config.toml
d_model = 128
activation = "gelu"
norm = "layernorm"
tie_embeddings = true
dataset = "wikipedia_en"
Below are experts of layer 8 (counted from 0) of a mixture-of-experts language model. Rows are named router (the router's row for the expert), down (a neuron's output weights, with its number) and show model dimensions 32-63. Each number is 500 + 25 x the weight over its row's rms, rounded and kept within 0 to 999. Numbers have three digits each.
Before each expert's rows: "comes before" lists some tokens at least twice as common just after its tokens as in all text. This comes from a sample of Wikipedia text that the model never trained on. Tokens count by the router's weight.

# expert 24
comes before: " of", "s", ",", "\"", "ing", " and"
router:536502477509483519487493488496470481539517500495513508513513510505473481484495476486510539505491
down0:493538523511526499491514520504512449533523513560520504462477500523458485527517505499516498473510
down1:529442511496508473507494531482511465477528447509522495505463506512495530483450487494510507521496
down2:517536514525455501520464499530486512509498544541507514509541520488527455504509505486548486483493
down3:477466515500509515486496501520459504480462500507472525455499492517520534485494528545511560493476
down4:507516502516484493533520492479488523409491517501484519547481514487509563503482475505491501510489
down5:495500500519529484458475508479526477496522509519544538532475502482458487526516499451506496518499
down6:482452448546494518495492527493516500551500477524520527510474482502498505537471525515525478492483
down7:487477521540465473494460485516515467566480517479508512468512499509504484495506531471491485521468
down8:457490496501484491575485481517522508537482499528476489478494505511539523544472469564529489486493
down9:478489510522547502507522492526508521488493481505455456507537494484526470466525504438495515479541
down10:522463501505499483506545494475511497496513452476533510455485553514533448515500504447519513530470
down11:502476513500505460474501522493506489480461494508515489472503506488479509487496510494468508473512
down12:527467499532438458520498547508486540518472488508506500496551421484447510487512478504506492498501
down13:439484520491511524480493529485473503542494458494509540507476515496481510500518507576498529498498
down14:504482571474544484539509471459539467520525532454470495519480478490510501487484507455480490490507
down15:492507462509502483476506526539481498509516483487514488564456513467466470552519511503470499502483
down16:511466518513486532524540477477497512492501487475511528521500467521495482512492522538521495508501
down17:520505518570465485497502478476522472510525514523500468512487461527454502474500520572486502493470
down18:501481454475528529464512460528531502472504492456508510500557474499522531504435495526512529451490
down19:526532498516461449531518496520477502475496478509473502568524556482512554471492497514496474528526
down20:495483462512554508479500535532444535498538485519527525488503502500477468481473558511499500529490
down21:526511520483556428483478484459518491545506516499530485493506472471490486515498474526475527485444
down22:490471500492512486488481459515559506513483468493517525519458478518461473472468473498496557522518
down23:522530548491521497488456456485520494508482502512512452510511521527489489488478514518484490525495
down24:514529465455518482513547492533471540480507498525492501513472525499514479484533507507489513505481
down25:496499527510519479440469485530515464493529473556489512525508514490505510510518503472487538460515
down26:508550479492517538497476495506524503460489519514504535481526459513477528503479461502472558464525
down27:525531476536479488541519495540496497486522454521529474513544526539532489523563505522478480511504
down28:484528521502534463506517517527482541484507446498479519492467485515501507469518489493448461471481
down29:529467509478463544506487475455525507492493514516469530493515495458470475503488497494492485500508
down30:507529497513467528470467478470529541508475494530486475474523494536477501481478515559483488486516
down31:512535469466508514537508505527506499514513472494535491509502532492533528522500492534523486465579
down32:482523447458515489520477471502522560524483473532526476500513489495542493500547493505490521506512
down33:493512505460489468528523467472485485524432496560551492524466546506505514526489541524514501482501
down34:496510502520536488462534546503527493527477509474490477484482501471490489521530536451473478511522
down35:495455531488485500488507493504527474498472498546461528498496520531517561476534502520530486512502
down36:524473536477504552459507481465505462483492527468493499471503462533481468497494517490498444513495
down37:517488509496515461493476524524501514523488535518475541502512484513501476500497511487461479456529
down38:512540460517478495485565500512470532485508462520483478484504501523528493481500502525516484487469
down39:545493502509487475487521496492533473502495485532511491486528510508477493514519566477450484497467
down40:478486487455517494472533461495480509467500516508464453491514496515498532500530489497487464546486
down41:521498515509507499526492515511538491464493453480509524496481479488549522500522480507507476489492
down42:478509491544495530518524495483495523484527487510492463489536496461478487481487503470478454482523
down43:496525533490500520504515493516484498518525455472462503499548525521471447519487522526509549505492
down44:520504521514533475513487534467490465470482493506492452490479454493524549472502480495509463484537
down45:510453460538511499473459504491483572482527502504516487487503504489511523487503517506495496513468
down46:537524519534538492488552491481513504510485515494509539560466478501533469482509494498527483487481
down47:485538503522462512491497515523525548498525533503498500466539489510481466499483506474492457482513
down48:493520547527492500503461475475507500546494471480486469502489528528502498501484487515513437515484
down49:470491523507512477461455547480493529513525486497497545508478548479500462480530468482523501551537
down50:499497474453479502509528527539522477509556492524527494472496450507507529497494478465477498492513
down51:499486459463519498581493518481522509476531478447503484462503492517495484512491515462519495535485
down52:486501540548486486467485512534526500509451490486511494459496491512473522527482525471513520514556
down53:451486450508495491461501488518468476526496492510500495547501516525483509493496516471488491520530
down54:503484509476532542479502523523499479533485529509465512460516477496490483496505486456511505488513
down55:505489547476535514450513478523470458470536494495530475441488519529490489482500534488463506524489
down56:508473486459563477524517487492560519503482522493473506487513502480487492479531505527506478504481
down57:528489478492489517486525491515493519473520493506507486481557489470506446498482486495481498497521
down58:506482496472486495474518524503480501531503497492545516529452539527494475526480504535489522470505
down59:507511500535511524486446552507487463486502518464523526467498492522474460486452510495527474491468
down60:505540474502512517478526522498458546491514485465491483470519505476506481514547452538481441507490
down61:539531494478528491508495489509496506512504492522540466481499573511528494481490518484503490475508
down62:490514480507431527478460476488480481476520480464543476485447497532514511541552468491494517520532
down63:495479513521501500490492507480506522478476496540468494489480510477461474554502518494494467498547
down64:483519441496479470506505523485489497517474505466459539484515519472520453475497511512503458502526
down65:492519500541512520506514504472472495487468529473560555562517514501497524496492499454485515488502
down66:501500491522448477459441467494472510484473496488494488423483535488542489500508493543513532521480
down67:504459541464480509473474480499508529491516477493507545467430499476512507545495523472494492504511
down68:507489527531488575507512517485477492502528479524487490490482480474508559496494504517442480500527
down69:500524492456450526514528529528490491499468507474525495459476496495483483505518460568460501507472
down70:485461511529460499476508505499477524517474462523489463480476510527473507459523501511493461468499
down71:509562527517480504487511499484460517507537478524498580509474543499497520523523497512470513471466
down72:511490507477513524559523477483534493492481493492517543456517521465501493504531477476510487532490
down73:517483466489517524496514502516514518458479480537519476501524478457523487495492514523544497523479
down74:527472534452494550517524545472486499497452530469526457513504485497514458545500487489479476501488
down75:496537466449541514502444458498492459513556492528499465515478480526492463471476533464476494560475
down76:473506503544441454452522563526467522476507501488541514510458526493504512502531482541502498490511
down77:455506469514527472475463522493463497477474522476534499476471510515505564505486470511503455485521
down78:522474496515512457517480501483513472522520510547511456507506512490515448458476484502491483517455
down79:476493478495551531503483508503514498501515518523531476518473522536513467489499479480472541473516
down80:527481493508480514454523486476495485481490519479547540538518480507519512504488520497499522524502
down81:463554523495550495491478507513529489533528467482506520500509491496497496484522489515533526489500
down82:525492505498488510549471522462519479507525501490468481548513511474548510446457518486544517481542
down83:494443509502439535538497478491496550514517485491533502483473471506475523456504493529479452528475
down84:506507488458526480515514524492484469461512501498507464510515520531510515522566496470508482479523
down85:503539497508433499520529492496525497504490507510495524494497532532444557461528478496522503498512
down86:466486486541526545501520469488450494472493494529509441471490509492484491494528507505514453485482
down87:480496472496493482467503490496531470473486545508501515531480468540485477488494431471513505512506
down88:515491519497470484469518524475510504519481470476480510491490473485502473521523458527515472537491
down89:508515467487504534501508494500473494501532493527501487439498490505464499527491545536473490496521
down90:555515483476503506558501511545489493516487491521465474504505498486506564497477469510523520468502
down91:503473532448483495501527443489453504495501495477517502529465509484526494494464508494506488531552
down92:532522468464459505488510487527500486510502469478477481511493495523430463507502489510496520461489
down93:490467482508552484507485488500505515514452463502470500512491533498494484485495480509505518561463
down94:522539488479452527506482491514503534466486474466468496518539509504496515515438494466463493505487
down95:481497468503503501527494475485497510534442493512496496505498426484549491497531497474475492553470
down96:498520508490478467543492500531505480528519512508445498532470487540498450525504456518516522491495
down97:499497515548513490516498493472505483495455512485560476500507463527519511529516531479465487513485
down98:538552514480501522510481504485510513535486527507527504522482491459516574525486468479507465483528
down99:481489476505510504482484469520519476457466504508471484503501522526549449473434480522494510501554
down100:517511483528517478520484532511480476517485468527508504471506489504514512460479550550529513514469
down101:513476524524524519472470552492512537475493492487507507486547472475512473502502485502492482463497
down102:510477491529546497481495508503495460449484473535517501489486498498514511511480487472496508529520
down103:535473523528508507481461510474512467483532489495532497486496501465519471520528495459506467482523
down104:478492520498502497496468503486483580495478522526520503511450504502501497544503543460527498505522
down105:486511498439521452527470508477491477551503483536494550522492539519495504515478515473525503460535
down106:513530498548478497501530498477500485518465505504573483482497494500462465503491480444500461498489
down107:525532487489487514509501505485530494462478519492502546504509471544499457482518503493489519530457
down108:488448477481535524507487473486518526516497502520475484474531514539492465509494529457513557475561
down109:510496496513480474544490489501543529473514511453488486529503458466535514498517490487510510499478
down110:486509514472510517489516510517479464460556486514514527456473498564509471481523464505506469483535
down111:500497511519489491488495468486509490541499491509531483570460521512463515543494518567493544472469
down112:526486461498484453523502500494524444501496492481499509514558434441502478532538513469535531516483
down113:509528514487530501477496476439451500505487552473543486509504535502456484489450487488548478524478
down114:470491521535499539521506502519533489483508494488483521549506471475521479482497465511506512477550
down115:477508483475488486503498514510523490490518486454478491515491513500493508529458479510493508542489
down116:523477534535525512516478492498534538473513513481526520486465507496512479533513477476524517491484
down117:497466487511547454545514539560497455503466541485483468494516492502489457525524498493495523490497
down118:549493522461516498427471475526523542527503505522491491544501495497508529491476486546498484479477
down119:480490503489517504513509536512510505497520498488483512477541510491510525527540434501485492492511
down120:496491519544502483498499501493515541487480478518489443466508431500475575485524477462493552514519
down121:531516486484476499500527496526481479511486467532494535475512535473503543482512462474512557475524

# expert 36
comes before: " of", ",", " ", " to", " in", "ing"
router:493523446458449550482496491529492494540501517495503472517514504490500489482472481488490564511461
down0:475517490515510505479491522465525493541539490555463560476500504524446502543501460528526529501487
down1:530469483518498485457517502521496501454517491476571510491494503512469509489450515526478484502484
down2:501515501529491533534491520524453508516527516542513484531492456476485443484496478446492488487510
down3:481540482550477494495463492500533510485491498493472492464469491498529489446499527518495521486502
down4:484531522493516485529482482482487515468483516513512490554506520501501547500533510481463488513498
down5:458489530510519468485487506514515482524503534516507528482470515476492512524507490461545506479473
down6:519493523493512495512493508490550528518507478526453457489507527508504493530473505518528489485531
down7:526507495507459476494524502502477531510469535463491537545514509490522484481476496467530496527463
down8:467487506529506453547486463543487491524507478521480510500524479522539531482524519526486523505446
down9:469503541520493495495542471492482518501495503527523509487458508447506517505515527485483514496489
down10:472457513495455514501504531453489522438526488508522514452508545534544483524529486467491492515491
down11:522495474518528456477520498516499459440479505509481474480512523499496518431476515540450476528502
down12:530513505512433506499485463517482533439485483527529492510532464492445538508485522462498507498510
down13:500499505458518490541526538457494490514522447508513520535460502499491496488504497523464500498510
down14:504491545498518510522496513460544472492534521472496505510455474527507508514524520460477502441516
down15:550440475497507496475508522551522484487479536477507499514489474521520442493489489483511486473499
down16:511439501521486571502532501526470492506516448499499539469474499495493528495508532496535470461496
down17:489519490501510540536495494504521521483520473559509528498515470489463536492494464575494470482456
down18:479528523501509500511540482475522507473486488472464515516514483431512452465474480481524540471492
down19:489516456514453445534534488491498516477501502488540506576505535549481509503476475477517501518533
down20:496480533501550511508526487514434510525484470478510524515492511533500479513483562509457475535482
down21:505512486517502472540461485459499472489489501500538489469550474488487489481499489472470480493454
down22:464510473458522499487474500495505480543495463459489496492479537507517492465453483480518520535471
down23:490479492499582494490486461490457499489491505504504460496511519497494459517522500492477478533496
down24:505464518501489526465521435492547505514495521536487514466457545559522515516468513466511502516483
down25:481517567556514487450509477476512492486501463550518531512503485514490522522489487501469496486494
down26:450516481511498497529490477502509476513499490514524530527534487541486501492475458433516541483504
down27:518542496494505474516505534518514464526536483479518493494504510523507471484520514544478498498464
down28:500530506505525458504545521503475481471523485490425460436488494500513488454489515505486516494523
down29:528494484522505545515481484460490498488509480484471532456486508475475485478500541464485464460494
down30:530501482491438550497486492474522470491526552494497440468515512529496506512487495546537464475510
down31:512486516498511515492486488527484481536487497514516492509494504455518487479525476508491449473544
down32:467495468450455501484473502453511518495507526510545506472544514462520490497506469537520515512488
down33:541484541505471489530507505502442490488522473461481535516469509477455537521474530495472477482532
down34:510498528486516499466510478473523462503465523472542520501463476490503512500521489528498490537512
down35:527479498458502534500507497527540498470495467488443547511505503486535528457492487512467481529517
down36:538473501504503539518494488473505503478515478474530496495521502517494469520471522488534453506479
down37:502504529488536488471515505561507505557474477529439559505485483499485506501548520489458479514526
down38:498558493506508500498528499504488540481506469527506523520456527502473502501514530532502543458516
down39:479479481514515443501497517498525529527491479545487472487516516534488510533501547462486466496500
down40:540513536496533462502520487497464498490494488505479492496531476483523560491544478532496466528484
down41:493454521490525507486451516514502492494505444518545570474496500535483506517503494520495458482442
down42:514523552550527449529511531489487470506531489476507477504524506501522499469543488502482478473481
down43:493496508478504505510477519458503466514491465482513467492463515528439486483516546455459554497476
down44:497497484460539518486490529496512467469485516504476508488476504501535519451460479464512462472498
down45:464478430511508481493514470506481503487519536525468458450487494499500482488487544470475505527486
down46:542507499502510466479536477513506492520529482525536520535525461512513516490471490503526495492511
down47:472533491460469512490508478480517516509498556512462530488534471493492482494451452482497466457518
down48:511529493512494509493445494532499488538546489504494504501516495477514473457512515498464449508520
down49:487558522508514555443493536503503522499464519501485545500508517471493450488518486510524509546493
down50:492530491451489499534496493564496465507543489505515534470508473459496490497470524468513465556475
down51:471476463517538523549521484518523487483495484482520447502503503499509503547545506457484528505486
down52:509470516519494475487484451514550480510518506485506503534474430521520453499511533490468462513530
down53:482490457498539504492475473505493523553502493525496466509490483473483494519506520470520539504475
down54:474454520476558527508531478508542478509481528542490482466488514535518463511511500476491542508518
down55:510505514507520511506487475491466459484508517511488486492472509556478491494502489492504483512507
down56:462495529460523473504551521491566480533453476499488480503549468497490488473544467533480453532493
down57:545489477538498524456491500527540508476514501460483491472516494505496467509485527495507549473465
down58:517477495476477509473528493487475536532515511518513535475509527501558473524478532503479509514511
down59:512501510490473496507523521547471501515529520488509556530503510512478467514492538539494497457467
down60:491498484440509479477476579495473529522533477524511477467546473516524498463519510530474474497499
down61:525535503469463517490504515463490510525522459469505492480518550487531518521486514515493517472508
down62:470528483504493530490512462468467473489454495489503499470483488490500504552565508477530524522471
down63:529476518483486449477528497498528490513485478508461494468506495516477491512496488505491492464538
down64:500547510532472529526511536457502506555484508480517524477506455467515530478490503519493513485505
down65:504479510528508544526507533490447520493517550498541527542504457471518535485483534496488520517487
down66:514473530479485509506448525444467518451507528511502483468498542537517513514502452540511567526520
down67:491489497463522484496520492495494541520486500513557520490434483479498526507482524491465482479471
down68:476525512500498559527504514484460502496459483494485470542469491507510492516501475493466522490488
down69:521483505462489554473535483506494531478453486464500498477518486499440488523524491520485478506473
down70:504523491500503527496515476478483527519498484440547511451489491548481512474516513531482473523466
down71:492521494499506506490521510473462556526494450473520553498455526485503543495503505481501497500499
down72:476509508461527517476505479488515494515483510506500492465476512466493489525565521503500521478501
down73:481498435482509536477490501522452545503477480503517481499508517484540500513527465519532469525541
down74:557489547473508519485532537477500488522500524460504535517522459500497506474552513537458499515508
down75:520496435495508474514475505477500485504513476484502437477506463502463482491492507463497516520474
down76:501498502515476483470499524553491474485477461484515493479522484530548514500538490494510494492526
down77:511493500500528502495454486470499510486500505452549526480483476510497539520490472518470510486505
down78:531472535495529444528481503457487498527517514516472471496508478497499487521532460522525485490518
down79:524524448494528505512488515467493529471509507497531466525501533511482475497541495491501518496520
down80:493508537515502516445516487484490469498498451505478514528518503488556499505501496487493489510530
down81:510498517483517493509473481544496482566506477524502514512480496515510506527500552488538490515525
down82:530513498553466485541476546499536449482516527530484486519524515521477491486481512508475470498495
down83:497502480494465524509520511464473538446549506487485564494491483481483513499485527545495454521533
down84:504427505489488498527470532549464510494521480478497473499526477531479503475531464509521512519538
down85:501488520468478502484511509510543478446519509521504486510530511504503481491502485520526503442529
down86:483514488539480539473524464540436485501494487541546498496495498528508499528497486494506484463508
down87:507522499488522460492470511485474480555501475490501474504476480528500475491468504497548491516540
down88:527474485491525496473522482483518504505467506445484523494475451495496456500521508559523478464491
down89:514547494491482505541509498489505484503514496492516513463484521552507523519508502571489474521514
down90:508493492490489488557523504516469525526470497485502502512496477463509552521507509543539493482462
down91:457510492484489502537513445489493499475483489474502505527457484468494489520449503489566499502523
down92:496500459439451507509516475509478495499546499488490506474482500491479471519513528563481508505487
down93:489507487521564475505498529505513477538465495507461436527510541506515530496487479474486507557513
down94:507483486499466510536489517530517465504476499541503471537502506486454487530483538515504478516509
down95:468487493502539466511478535497499509520486480486497488537494503480525530487544507481523513543500
down96:463483529540501487540486503510440471541512525490447482490490503490532488551487482506516547523488
down97:584490510486486490487482498535466530519465500496540516501513492505487564500516497526511510499464
down98:484485467509513508530486482461511527482503512487549488527452493471527521493531461519508488462532
down99:490454501478488506501470466474526517493489498521501516504506524507499483505490493540510510514556
down100:494507525531494493532517514528517459484524482522510516487510489485487489514501512520505500462492
down101:491485530579485476489470535443464460464478496508525518532528522486510457503510510505489495459500
down102:486497507500498479481515519529500482486481513482462490489529520491514470511490499464526506502484
down103:553523485469517544470508484481522497485499516509514544497482528509536454494506503479468483461467
down104:508488508481530554478504503500507528477515488504499512456463521512534488530500528450512484528505
down105:484494486456497455490488489500472511493498502541517533478500505547509484510490494464495513455542
down106:489496477524526486499530437496519457525489510510530449476482517463442484513516491491495455533496
down107:500507462504500535492514524511492508531467516507507496512521457552512491507500471503512553539476
down108:474453534483534517494466518490544552495502508516483477514529488514501555499490508496518523507497
down109:468489517496431517512506467494531496485501502481541482480498522461548536474465515527513485483527
down110:469539502468541555535500520552488501467462508471534514476464508514477497480496486507502495468482
down111:505501502508512524501494510496510531536515487532466476501481524485430509534497491561494502468527
down112:515482491496447499565519517460490452530501494528508519527514465502486499533513499514469549498526
down113:524515541484475496460477471472509500499531497511510496497512520448476502510481495503495480510490
down114:494490503519480499519496472523479509486481534530510486528478495474506471552527485527513512479542
down115:474520491567517481496506538513525502515490477466473484483513521499492512501448458508486510515486
down116:493471483526501504523469497491521486474496501443509497542482507499482491511546464489505500527497
down117:510432496518513444505492553529500505529483487511519453489501476516490522560508504489522531515487
down118:491475476485469491465454455542517519482481524452482500490510541484516520472497486597497478489469
down119:495510508484508561527525499519550511473477531463525533502535488495478517521550463519500554482517
down120:535488522507451487472506479485512513467499470505477513488568463529508491510497478466502485501538
down121:447520498527503476518462485524539483465491516524502499507556492460504497509503477507529500507523

# expert 55
comes before: " a", " the", " s", " an", " been", " p"
router:459507481463503544503496469521481451495526511421532485525513497478494488491481469505498489498456
down0:515539520528505516470541522470508459509524493534495536495483470521449511507526504464486543506498
down1:489458474495497520492483549510477475471522463447538436499492522533499482481469502517488518482495
down2:499516473503485547525482518503506516505496495526504520529507482506493472470473506499500500531457
down3:480477483524504528475500483530509508493483487548497524508500483522514483506526482517472542466460
down4:492475539492490481510505506445521515484535468466516494533493518524484543456458534494474486491540
down5:490501490536526514515483515521499528502520517491519514498473516488511454531538494468561510516503
down6:515513472505502521491520511482542541494499499519444503463537510466530514482438514486520517519514
down7:502486531544445466479496509495491493523430524489529468532524505484531510508517509516506499485506
down8:473457508529537497569492506530487497527462491474468545471509522517529524522499479499509513516492
down9:462473501520523485532515450512494518445485495502489488453517525472488491507538539507466520513494
down10:495446481509483517468501525463488502453490491542545547485516495525509494515495474474486478487493
down11:514454472489512505484485527522492485496502500495454522514512525514525523485534468503422519505500
down12:510488503542465445540495501552476532506468488438516465511484432527461533521498468496488516534519
down13:479530511483513492521496530497497502538506481504507524535483509526490477526477484509488511488538
down14:462457511514547504477539492458544453496482531453533514504502452525503509501479524490493525507506
down15:519475521470483417455503506556483487464481490481511530493455488510500496499517504491505464507509
down16:506487514493482516496560506517444504463507460512505505498517480489510477511468525510533524522484
down17:522503537491479521495546483499511470476514504530473499490527508517463498487504467522459476488486
down18:541512479499494526491501455473512529526486499462476492513528444492513509467461494523455505490540
down19:478540484555421502535531486471495495465524505532488505520516529495508522476520490459498489507498
down20:515488537505490498496533490504463502536471498498499560532483509492514513474480514530499511537481
down21:489486501443509474521468510438480470516498515526490491500519470452476479500503489509541496523493
down22:510486492461510499498468504542539474552482505470484521492509517518438481485511447491506561524502
down23:460497526449525468503522487475495506491455484501465480513518526464525498535564535513494481528480
down24:493501487503490545490477484557557528513494497509495491487489568513530436498440469496478503549524
down25:518521521488477536424475483490478496493505488526526502497485513503479531510514493523502511479502
down26:477523482487483492551500515503515499463498490502498544477545511527499485506458469521541522485536
down27:529487485552488485503497532508527491541529489459511517518524485514502492508570511506479534474531
down28:503509524479518505497541531538503491514456504539452506480498531488501530549501514510481522471498
down29:511449480475470541507493513479506516454481497488474533469514466500498489497517518482507485456506
down30:517485517533474545420468458540490509473516516515509453473520503483480491469486552533528481522520
down31:489467461465524531495501529516510486525493496521481505510525497473548493547490480486486464469488
down32:487525460475520502523505522517560504506521505471489450507462518477488484489542497503507522553529
down33:494496483508483490526522518475469548480505542490461477498472516447462536474496514502512473478534
down34:536505526523530500467511497426570516534454519503513524487470476498518475522522509490497471485540
down35:504462554487487498494532483531518474491468494503454544540489521506517491495510548522470509500512
down36:518495524492499523514492522459498476460526477503534509496498495498511491555501472478557462498466
down37:465503481495508477513483495505526514519479511516506460448509445516476527450546487502477482538507
down38:509549462498490499497507481474527527533504441525469493486476472538493447516549497504545517450521
down39:465465542511511467493501507505576503506522476527495492456517495557529502506486525464465476521479
down40:536459543469542460504543507460488506538474522483500489514504482528504552519520520493487476500495
down41:521487498514518527498511497492508482457473498511522507490464523542516514519524525513466472475461
down42:536498516512503477523455503494480537491535540488512445501500470522542503507483486511521465494497
down43:439525471490512512541506526496464491529534512471539440509501493537525489500495494492507521514449
down44:503488529511525543483526513500502465470507456507444492522515468483508536480454517484557508524511
down45:488483439480469495491460481514467570494525512508481471463516547490522503482526521503479510509510
down46:542532481516481450509517486510496503509493505553539523516521501472554515523435489546524462497505
down47:488527540463503484469523504505476522500475505473473476446533480539454479489487488507488464502531
down48:527503536507511482518459434515487464527512468512483480486517473533510462501543512523498502537530
down49:480512503480505488492471537473496496530520506522496526522474497467476460493524506499514512543526
down50:483531523493516513539488545527507468539511487497471490469520471508542481478507511459473454540470
down51:522512454483531535538521518484509488499513529466508482458522478537496493503495490473476510468505
down52:507510498558485518476523485528519476544491489515476509477490463485501464513501501442491481510540
down53:508496488508477474511503500519456482489450500492484513519528501506483526491477508443517486551521
down54:500496475485576544464500514527513498507484459495448502518525534507519492508515484460457505516538
down55:469506498481484500486512461528466479488497478514501475474514528529488481479502505485481519510465
down56:510511501494529454482478532554528494518499509531511540485495509503482453495499488520450494518467
down57:527540488545503485449489507505480540482475501522492474493513501477527473477557515483518568435515
down58:496447495500518491513496463479475549530513473541526513469482499508509503487484466535507513515517
down59:531492493487492498486475452514416505479525554493546531485491531492456478483485511514545497490478
down60:473521472479487481478527518498496519479469439479481525483491530468498527517529478513504475477514
down61:489498509521496466506480531494516482498465506511552490528495564491529525464507496470471522495514
down62:480545510501518538466475487492471497497490545501541496450478500506502468476574450473481504509527
down63:496487537511478458535530510432466486478489514530497468502548474526501506537530456512551486505473
down64:480515476492489499499516550503484513530516493453507520451509474501512452435525490517534508476503
down65:507533467476491504473450490491464539493509543503526515536477487542466519483513517496474512526505
down66:454466526493472485471478510486451504494478510529513454484506516503498494495507492506522507515513
down67:467481496437521473476512490516470492526525507514540511468464518495475544532532524478496514448481
down68:474480502539489515495491493490502557501496475471484498532459480506456536550485544465476527503522
down69:495510509453461556517498506519488509447479512465501494494464487495458513486496506508490477522494
down70:511500489481477490503495494507483520498517510493495518462483513542461556498496505542522506471476
down71:540527488522437485440525483468508541492499469473502540521481516507508496456503484492518464488469
down72:500506513469529491492532487531519480507499512508491508513505530504472472507534512460452504477451
down73:516495454463530555484514549522466517477482494510491482489494478474529536502534531501525459487467
down74:507456560465487515538511487474510500529480527537504521480500491495472472508552530497480473476518
down75:484519463496529515547509475515497516505535479511497476462481473516506465474515486459492509546492
down76:491474515547505524473474507476493479516464480517496510510519508469511491497492541467521472440499
down77:475543498497495465503463530474488545470516513484520480556492509507470533514527482534490512524489
down78:525491553508504492526482502490515494516482539522475483490524454478512480483444468496516490465457
down79:482453464478570554506497510472477511498507522555553439508465511491514487493529492538480518492549
down80:525475537511482520469505495451458513480497509492502496515525519487542483503510541489506533483456
down81:521501507489499501483495504512522469497520484517491550479502459519490494490489516482505492509552
down82:536506495517469518542472520496517459501488510524482465458502508463480490528484496508466500505527
down83:440493506482503512518545497474467525494532506474536550514478492521506519510500474515502462499507
down84:468470525494448502484492529527498497461513496534504478476503526514509545509538489466447509500522
down85:539512487452508515512564464491494494470502503484503487494488511517469490481485471503544519457510
down86:445438512527471524505512469477491496478514482482540501502494560515473519497490477489507484510512
down87:523507472482464499480492502479506439523482545510487490512465494488467470449494488504526503527531
down88:499510497500521487479520484536498467503489510456537499502550444509517490510499479550482494482462
down89:496504485502514461516486501517522504539497493526446495503466468516493506490491468544523464502504
down90:532506435487478523567535454496456518496519482559474519478506493517473585508521503532512500490505
down91:452494518497496446537503507486490496475524465471471508471455542500468514495468496483460525539542
down92:465512482485505489468474514509510478479485427470535498527523498523490489505502525487493553498544
down93:477540485534536512513481523502493482514505455528473497506460528513501511501459472476493502518471
down94:494478506491490499471525465541502521509498510480512500507501500538479564465455492480506491487522
down95:487544500495547455519488465520509481466464481499476463541492514504519482486488508473531497552449
down96:500519522504487523562538499520503440522481545522487471523424504494489462533502495505532537496481
down97:497505519511481459475520488495481527459492508502504509521525485492521551500541487514516492495516
down98:525499492500501521494488506472524504462487496494509534501507501463487548513504459499490500477510
down99:531491476480474499487501497532529479490469472500502532552531499493515502510497451518534506517494
down100:512488495535518474511544520497527506514511467498538474502471499528481511523468520527493512455516
down101:501531486530492484498473523454521486502494507519490493506504501484515504459495479479533508482492
down102:498484538510500544488499510492509510530465508537497515465466507485489513496490490481490529562485
down103:559500515486517506472449444452518471519483549538538531521487493486539485497519490482481503472537
down104:495525523492500519512498460489499516526523518472534555454493531520500496507452580492490467528521
down105:485495521424518450498469470511517514509509496498492536491509465482512463540510470509527498490520
down106:516497510563528494488460503506510486543501493505521460521515521463434536497512465451485440512493
down107:440524499541479478450470536513508480522539479458525490526537453493507478465508490501518525500495
down108:469506529473523491509467504468539504512479466508468516503523542468505558513480533457535554475500
down109:493516497488539504453522516538490478527484507525530468490480485505535476511465535498501493475549
down110:489522494464544514495522502534492456465506473538532522471473528535486503461500502515474487518518
down111:546526486504500524503486515513492532513466457500483435504477501509488498486460517581510490470514
down112:489478535482459477552491552515488504530511468562481520502516471509505491514527499492497521504508
down113:526516522485518432472490470512539517483483495494492495516512517468453478458504485523532486483501
down114:543481516518470475516516499512516525477470487509494473514437464504510504540504502486494508471550
down115:463507485550514503515510529486537468476517467477507430507485533503512483514502482574504503512514
down116:544483465494497492507493487483531514491500502476477509518498494499474458529532513509515506476502
down117:530490476458523448520494539506527483512489494520495443519485498542500533520489476519481504526490
down118:512500497482504507505497534529483502497493498468460525530529487505503568490481537573483490463516
down119:444499472503505549466524489541518538461480490457522530524511491482469494542538478460500482495515
down120:531459494536485516522496476475502489512496499516462500454516485521496537519507465482538485487545
down121:491543482499484437474480501497500470508519495512494498474501498458509490501516463485506540518527